From a checkpoint of a small mixture-of-experts model trained on Wikipedia: vocabulary 27085, 720M tokens.
Below are experts of layer 3 (counted from 0) of a mixture-of-experts language model. Rows are named router (the router's row for the expert) and show model dimensions 64-127. Each number is 500 + 50 x the weight over its row's rms, rounded and kept within 0 to 999. Numbers have three digits each.
After each expert's rows: a language model's description of what the expert responds to. This comes from a sample of Wikipedia text that the model never trained on.

# expert 5
router:572449578506445485485584453512565509483456393500427533534372503499542473418591519415459612514515533485453586520541495408427607531517484540419541455453515468404487514499453526554524470397538523
What it handles: Third digit of years after 1 such as 1'9'86 and 1'8'78, sentence-final periods, and left, right, way, brigade, battery in military history text.

# expert 58
router:504480521500438513535488494590466513404520486533466524497400492537484506464542473458421460509524517521497567590590565366462488537538458494472538490487523496415560572496530536530460473422518525
What it handles: Everyday nouns after the, his or her, especially time words like day, night, years, hours, and also addition, coast, father, roof.

# expert 61
router:518579549503491503464513486507505436499516435546426548431458571496471503476496515523453578513510524548505525482606558481504491461597532622436557454491500410427605459457535522516392496462465491
What it handles: Lone space tokens before numbers in tables, score lines and dates, plus "Personal" in headings and -ol in recollect.

# expert 49
router:504503532532533486432496508548532497502450459487463529507429479536432520391515510462429626526516497569444500503480496492480514459510555531421599515507465427524541588436466514468500487486381559
What it handles: Lone spaces before numbers in tables and addresses, and short word starts like d, y, f, D (d-as, y-es, D-ead).

# expert 11
router:586514517595500524547499366543539499527486520496449626510490529543425517471481443441478498539588524587459504476534594494428562441497474528400449402487529402514494522448520513552468563397462420
What it handles: Section heading == markers after blank lines, and rank adjectives like main, major, principal, primary, official, private, plus some year digits.

# expert 45
router:509515485511530538476516519480510505501527486421458476479500597536392473474492548476385578498520517569425492470533567411383575533534609530408561453578450408422516536489482523534483455478439462
What it handles: Middle year digits like 8 in 1822, dashes in scores, and short word-initial syllables like Co, Bl, Ho, zool in zoologist.

# expert 3
router:524471543561562509518556522568494460495515481453503509473478531562414524478585445465448543482594526559437481527460459447463492512573545565463492405541526480497486517459368579513534554519450520
What it handles: Opening syllables of names, especially Y-, May-, In-, Tom, Sam, plus mid-word pieces in foreign names like Umayyad, Bunyoro, YMCA.

# expert 62
router:549526533550433532473513512518447403504502493587441531462428530555474534414530456482490528544511464439491532468519607441486500528625482540463566475488482427529518501500427584508451513480506445
What it handles: Non-initial digits inside long numbers, years and coordinates in tables, like 1,429 and 1937, plus the word-piece "by" in hobby.

# expert 56
router:563522513505478511463514477509515492492518500475477559429415497506489463468506509462501563544523538534440597571499594552408531588508553554403479516529452411439528476517475554519485504421427565
What it handles: First digit 1 or 2 opening a year or number, as in 1998, 2019, under-21 and Twenty20.

# expert 35
router:626465529584474498438466519605476487497479441536495535509438527515525490491547527483493500521531525541504607509455553408434615515593528580467482529559452427463428479485476585533483502454507522
What it handles: Third or fourth digit of years and date ranges such as 18'6'3 and 19'2'6, plus first names and nouns like views.

# expert 20
router:497531504582352446498549441416462458449508465490436567462442575555478476481527492472466565478483541502515521579504488433495602428583529508502480527521521455466509484452444563515471469472518490
What it handles: Common nouns and name pieces right after "the" or "a", often technical or nature words such as water, Air, tail, motor, ion.

# expert 2
router:534458504538547448507537437485458442511531476515410519484460537476446563396546468446413505434612578474517587502555458484454556493599445566465545464518536419564521543480514545499439521402534484
What it handles: Final pieces of surnames and place names, such as -ley, -ton, -ville, -ford, plus common surnames like Smith, Jones, Williams.

# expert 42
router:582519601519509462553588551606440470474388462553395599482442545545539529381525469441424511460537547453567521518459532488461470493565543538453487500470507393513505537438458581532442544443527455
What it handles: Inner digits of years and measurements after earlier digits (1940, 163 lb, 105th), plus verbs give, gives, seek and ivory.

# expert 43
router:573522529515429469574539506496525427512538487520504503506467536508436424523524517499522533511466537547509577548516539504422547579559474540456638458520503416526575510513494538532464438528475434
What it handles: Ordinal suffixes and digits in tables (3rd, 8th, 2:30), and the piece -end inside words like Attendees, Splendored.

# expert 40
router:571503492537431500517557421436540536467528497438460542467439561602518493483545506513516539559510563464377530491539494382442551469537500518498568460499505422494556538513389462590526436467421547
What it handles: Word pieces right after a capital initial in foreign names and codes (W-le-ed, R-ó-żowe, B-ose), plus prepositions like on, in, to and sentence-initial On.

# expert 27
router:486469535568510430508538472523454452477446417529431509531480530512504445536525461399464521537525555541477462499468489359453509461555596584492511438538550450480542522446394487554472543495417424
What it handles: Given names such as John, William, Tom, Anna, and inner syllables of Slavic, Dutch or Nordic names, like -ij- in Marijan, Boijmans.

# expert 10
router:603461552466382463483585457424460497500533486533457605546488512490443514456519487404530525475513577540452569494519563513394513522592550513391506410518607477505540496506476533590541425407480558
What it handles: Full stops, including ")." and "".", ending sentences before The/He/In, plus abbreviation dots (No., Vol.), decimal points, opening parentheses and == headings.

# expert 51
router:573510548504463458515508514584466490427500424436484499477445600500463543421506478505488554390517476594504563560487570532480472500560534509422539479441654422540530494462350525485507496517437392
What it handles: Digit 3 and other digits in tables and coordinates, plus y pieces in words like Vichy, Solovyov, and endings -ers, -ests.

# expert 6
router:592524536516486435418507552486599446520509415455452476480404581526474573419482499469413461487542514506522527498563563458445569502615595560443507529480466460501428551461420514482549466541523505
What it handles: Plural suffixes and plural nouns ending a word, such as matches, taxes, revenues, days, years; often after numbers or several.

# expert 38
router:590516533517487417464550447485524445485509510435466568493417514560480524512486496448547524509606563490420548554474583507489603526589497504462503526592572460556487499452442553498448443495469457
What it handles: Words like part, cost, paid and According, plus punctuation and conjunctions in statistics-heavy text about percentages, money and population.

# expert 30
router:608455588568495453461450434504496397409476487517470487466432522551525477518519478459385573460508538468442523526565506466510530503524550536490563485459482423473568537473474663570425508454529561
What it handles: Common nouns after the or a about terrain, transport and war, such as water, aircraft, railway, river, battle, forces.

# expert 37
router:577523489453486431493504486444543498416467435432484465527409553496516509432465466449437482538558551596575577633573538475461568537564485547434610475476562484541472523431482574452499510486405467
What it handles: Word-final pieces of surnames and German words, such as -berg, -sson, Hol-z-worth, Her-ze, plus plural endings and stray digits.

# expert 50
router:508522558539491458524516455527453409441464491553450548454430492538489493450434445471490496442502571512443586464524494507492606487530557637447519474573530419527489499474467574489463495394451518
What it handles: Given names and surnames of people like John, George, Williams, mostly after a list marker, comma or table bar, including names inside place names.

# expert 24
router:557472522501500495477495490476548510513488509457471532497421559587470479469456408440389580517481558563445551456548535458446544539518582603426514516458544381451531526485432519538497509459520510
What it handles: First digit of a four-digit year or number, 1 or 2 after a space or bracket (1911, 2014, 2021); also Germanic ze.

# expert 33
router:501539576524527420522517522587439467508524455542382567437400540530449548472544490501395593553540593547445533423575467454477505472524547529413544455448541433491522483450498532537439537385378451
What it handles: The lone space token before a number in route names, table cells, coordinates and dates, e.g. Route 423, No. 41.

# expert 55
router:557557518566536478522477529490541506495512440493479489441491515483453491501422482452501605469495508421559595584508455451426509486589632524447461518498562459362510528450395552488513474420442459
What it handles: Prepositions like in, into, across, over starting phrases, and past-tense verbs of events, such as formed, signed, took, spent.

# expert 19
router:611533507538444550454507480544460456400506472587486539469402505505493475586488462421432494489514490497527461546462562502495571440549540500428587468494473479415458534461453558574499491453416478
What it handles: Later digits within multi-digit numbers in sports scores, stats and measurements, such as 2-9, 84–6-4, 1-5.33m.

# expert 41
router:505516566513471450579483432537447408466454512479515566454492565490385500455547413496464532467498536493461615546525541470525490524576534549400539397535552431462485583368453564580556519450547498
What it handles: Syllable pieces in Chinese, Korean, Vietnamese names and places, like an, ong, ian, ung, plus whole surnames such as Lee, Kim, Khan.

# expert 4
router:541453537544434453466516467527514499512495488470456637457463506441459520464505444458490556477459590557506532512528487529444524474601572547472498427483553361486566590505517494516423473446490492
What it handles: Spaces and opening parentheses just before numbers, e.g. after "Coordinates:", table pipes, "born on", or an event name followed by (1388).

# expert 36
router:527541573534415480506555498489494430431492504495476535430451551618490495417443483506448492460545562484493506458512442458480546480548552574426472525513514385545466544390516580579516443482462471
What it handles: Given names and surnames of people, such as George, William, Thomas, Smith, and name endings like -ton in Clapton.

# expert 48
router:549479575560484508448556441571457487403474454442494526508495546606482473454505462411418510488473612564452615492503564476432545495590588527489558436551513431474527521510522468598549467486447538
What it handles: Commas, including after brackets or quotes, separating list items, dates, thousands in numbers and clauses (June 2, 2010; 14,609).

# expert 59
router:562497548479557472490494523498422380500457471575492533369462505521421563495511493483522543428491511473447606488538550471490470460551452524413529427511601375463530517419479563463518471515502420
What it handles: Name endings like ius, is, os, idae, ensis, closing quotation marks, and title nouns after adjectives, such as Prime Minister, Communist Party.

# expert 16
router:526391598440469482464530527464522488465480431507478460372491582551510533495491434562433580467466525543491510516627582471451616433583550549424544445493559466504512427486402496516474479499466463
What it handles: Short word pieces inside names and rare words, such as an, el, let, che, Pan, plus leading year digits after a space or dash.

# expert 25
router:559508607495437493499596389534491420465461450510446550535393538589466482497515489510474549490521506552447546522555564520493478615590536519426533474597574414506537555501526483547520472457509503
What it handles: Periods ending sentences and periods inside abbreviations or decimals (U.S., 32.4), plus discourse connectives like However, but, so, though.

# expert 39
router:664529508579521446449589491506511466441526488511511579469421539497444509502466417479503482540496561470483532458535533509443514523509532619415521484566485436475616506491481634505482432470534430
What it handles: The word the after of, in, at or to, e.g. president of the; also opening parentheses and dashes in score or year ranges.

# expert 34
router:499572604523470489451536480484440438501527482558377525377475551519534533511486420495442560470496614576480545469533521519430517465681598548445541496472567416441656544442495510485433478431473484
What it handles: Bare space tokens after a pipe, comma or colon, right before a number in sports stats, chart positions, election tables and years.

# expert 21
router:639488527529505498453539512542543532521452510507455582458491513600449420466514411469491561518514593450427537473549516461463525502523556515473504492549507457504547521434380468493505514525448453
What it handles: First digit of years and numbers, like 2 in 2005 or 1 in 1999, often after a space or parenthesis and in tables.

# expert 14
router:569481564579490494484499434575483422428494463517538506506493537585524442410443439423413530492481559549516592561531540454401501509587478528471584503510526462534538452481465489501517483515471487
What it handles: Commas and comma-combined tokens like ), and ", after years, numbers, places or clauses, as in "In 2017," or "1,463".

# expert 8
router:501534549544480468463497467550493489530530450514464596481485562489460502499551464484439512494499588555456537481606516498494440443526494563475514456450541379489517525442491540500469512435422436
What it handles: Standalone space tokens just before a number in tables, dates and infoboxes, as in "Area codes: 780, 587" or "born 11 September".

# expert 47
router:548500535581443572481517489585520480470433449508439464388446506470495532420557480404439476445542530487522507577496518450434488509498597544484481457471504532473487496489499552555519457425431498
What it handles: Common action verbs after a subject or to, such as took, served, began, came, gave, signed, and words like free.

# expert 28
router:575470496591473488413538557580514455489408508518492547439508602559555386533545462484487550554482518579519558496549490529468508493639465571447523520527527472543512509504492575524446468509460418
What it handles: Word-final pieces like us, is, ius, idae, atus inside taxonomic and foreign names (Methuselah, Ousmane), plus some short prepositions like in, as.

# expert 31
router:519482515523527454403545461590424432531490502481434546387468507488463521507437514516482576425467528554476521452554544513512530505590532604531498504487587469491496450515454631479430429400477463
What it handles: Short consonant-vowel word pieces inside proper names and Latin taxonomic names, such as Hor-at-io, Po-it-iers, Ig-uania, and first names like Tom, Jim.

# expert 22
router:571463543514483511495523488480478455493469501415469602448435577565490455487491459531495514465515602436461569439540486369510550493622440546432554491502438463448529530472558549497478545443440520
What it handles: Transport nouns such as car, streetcar, aircraft, ship, railway, line, route, plus digits 6–9 inside numbers in tables and lists.

# expert 57
router:518460589507474460404640449507531468512488490472464539451498542550465494449545382461492471485501548522487588402533487435502503530471580549419618518502512437453573505459488568536464447479523425
What it handles: The word the or The, especially starting sentences or after verbs and prepositions, plus the piece he inside names like Goethe, Keszthelyi.

# expert 26
router:589549575517474413477503523506443396504408492494436549490405534515532540435564479501434539407460549472399554562525526480474475516545501532487517459547550418551527459460444555465476473395451513
What it handles: Heads of place and military names, such as Division, Army, Force, County, Island, plus city names like Boston, Berlin, Angeles.

# expert 13
router:636517571562563500522535392470465521460474593486420561504477551549561511440510413448458513467508539557501589469466577455449561517547516507490500448504650456517552564382438557455466475475468461
What it handles: The word "and", semicolons in lists and scores, "==" section markers, and the place-name ending -ice, as in Katowice, Užice.

# expert 17
router:534518593551417559455603448517412536478539414464485518447528497518524487458468450517420529536472500531416555492573610354479541536515552571403550517556489374448479456538457495556508518558536526
What it handles: Word pieces ending in o such as to, ro, io, ino, ano in Italian, Spanish or Japanese names, plus short words do, go, no.

# expert 32
router:512568537506480523480579431609496515494523444509445548477389500516535527384529467483449585508545500566424598505577486455487563501528545530440598522478544488520584564499466543573512383462438516
What it handles: Periods after titles and initials like Mrs., Dr. and F. culmorum, plus short letter pieces (d, f, t) and dashes in scores.

# expert 29
router:565471533543495505515519422489572523479469571513484587545470567580479451487515463540422570498486587526433569432571599468468564491638561464474540454620547503483555448362461531463517475468514446
What it handles: Connecting words and, or, but, which, who, that, ampersands, plus == heading markers and some mid-word pieces like aut, ut.

# expert 52
router:602406535510507482542503482502492486484465504464474531434458520488470458433473546444470483506483608555451598534554633517491573580528593625447530529525496447485572441508415487572467501432516518
What it handles: Digits 1 and 2 starting a multi-digit number such as a year or count in tables, plus "ag" pieces inside names like Chagatai.

# expert 63
router:615500502594447514530509530480585405413549527436477448378425527530506493460410458442474547453455536536441521542595513433508477564617555502499525422447475451525469546473457545494446484424389495
What it handles: Verbs like based, born, served, played, located, found after is or was, as in club based in Corby.

# expert 44
router:554446592561531531485476528570411370495504465493428465486460506515495466535467416500402550384505599496488619529607551517527581507568541501466495491565570383473488476508477549500403393472473525
What it handles: Middle and final pieces of technical or foreign words, such as -ase, -ate, -urus, -atus, in enzyme, species and chemistry text.

# expert 46
router:542444509556438410484624445499478481411429537474468534443447558517460472538463441456492454489513522500480516418535537478492547570505489539456581492554514442521574431501514555591512439483479400
What it handles: The word "the"/"The" after of, in, at or a sentence start, plus st pieces and a table pipe starting a row.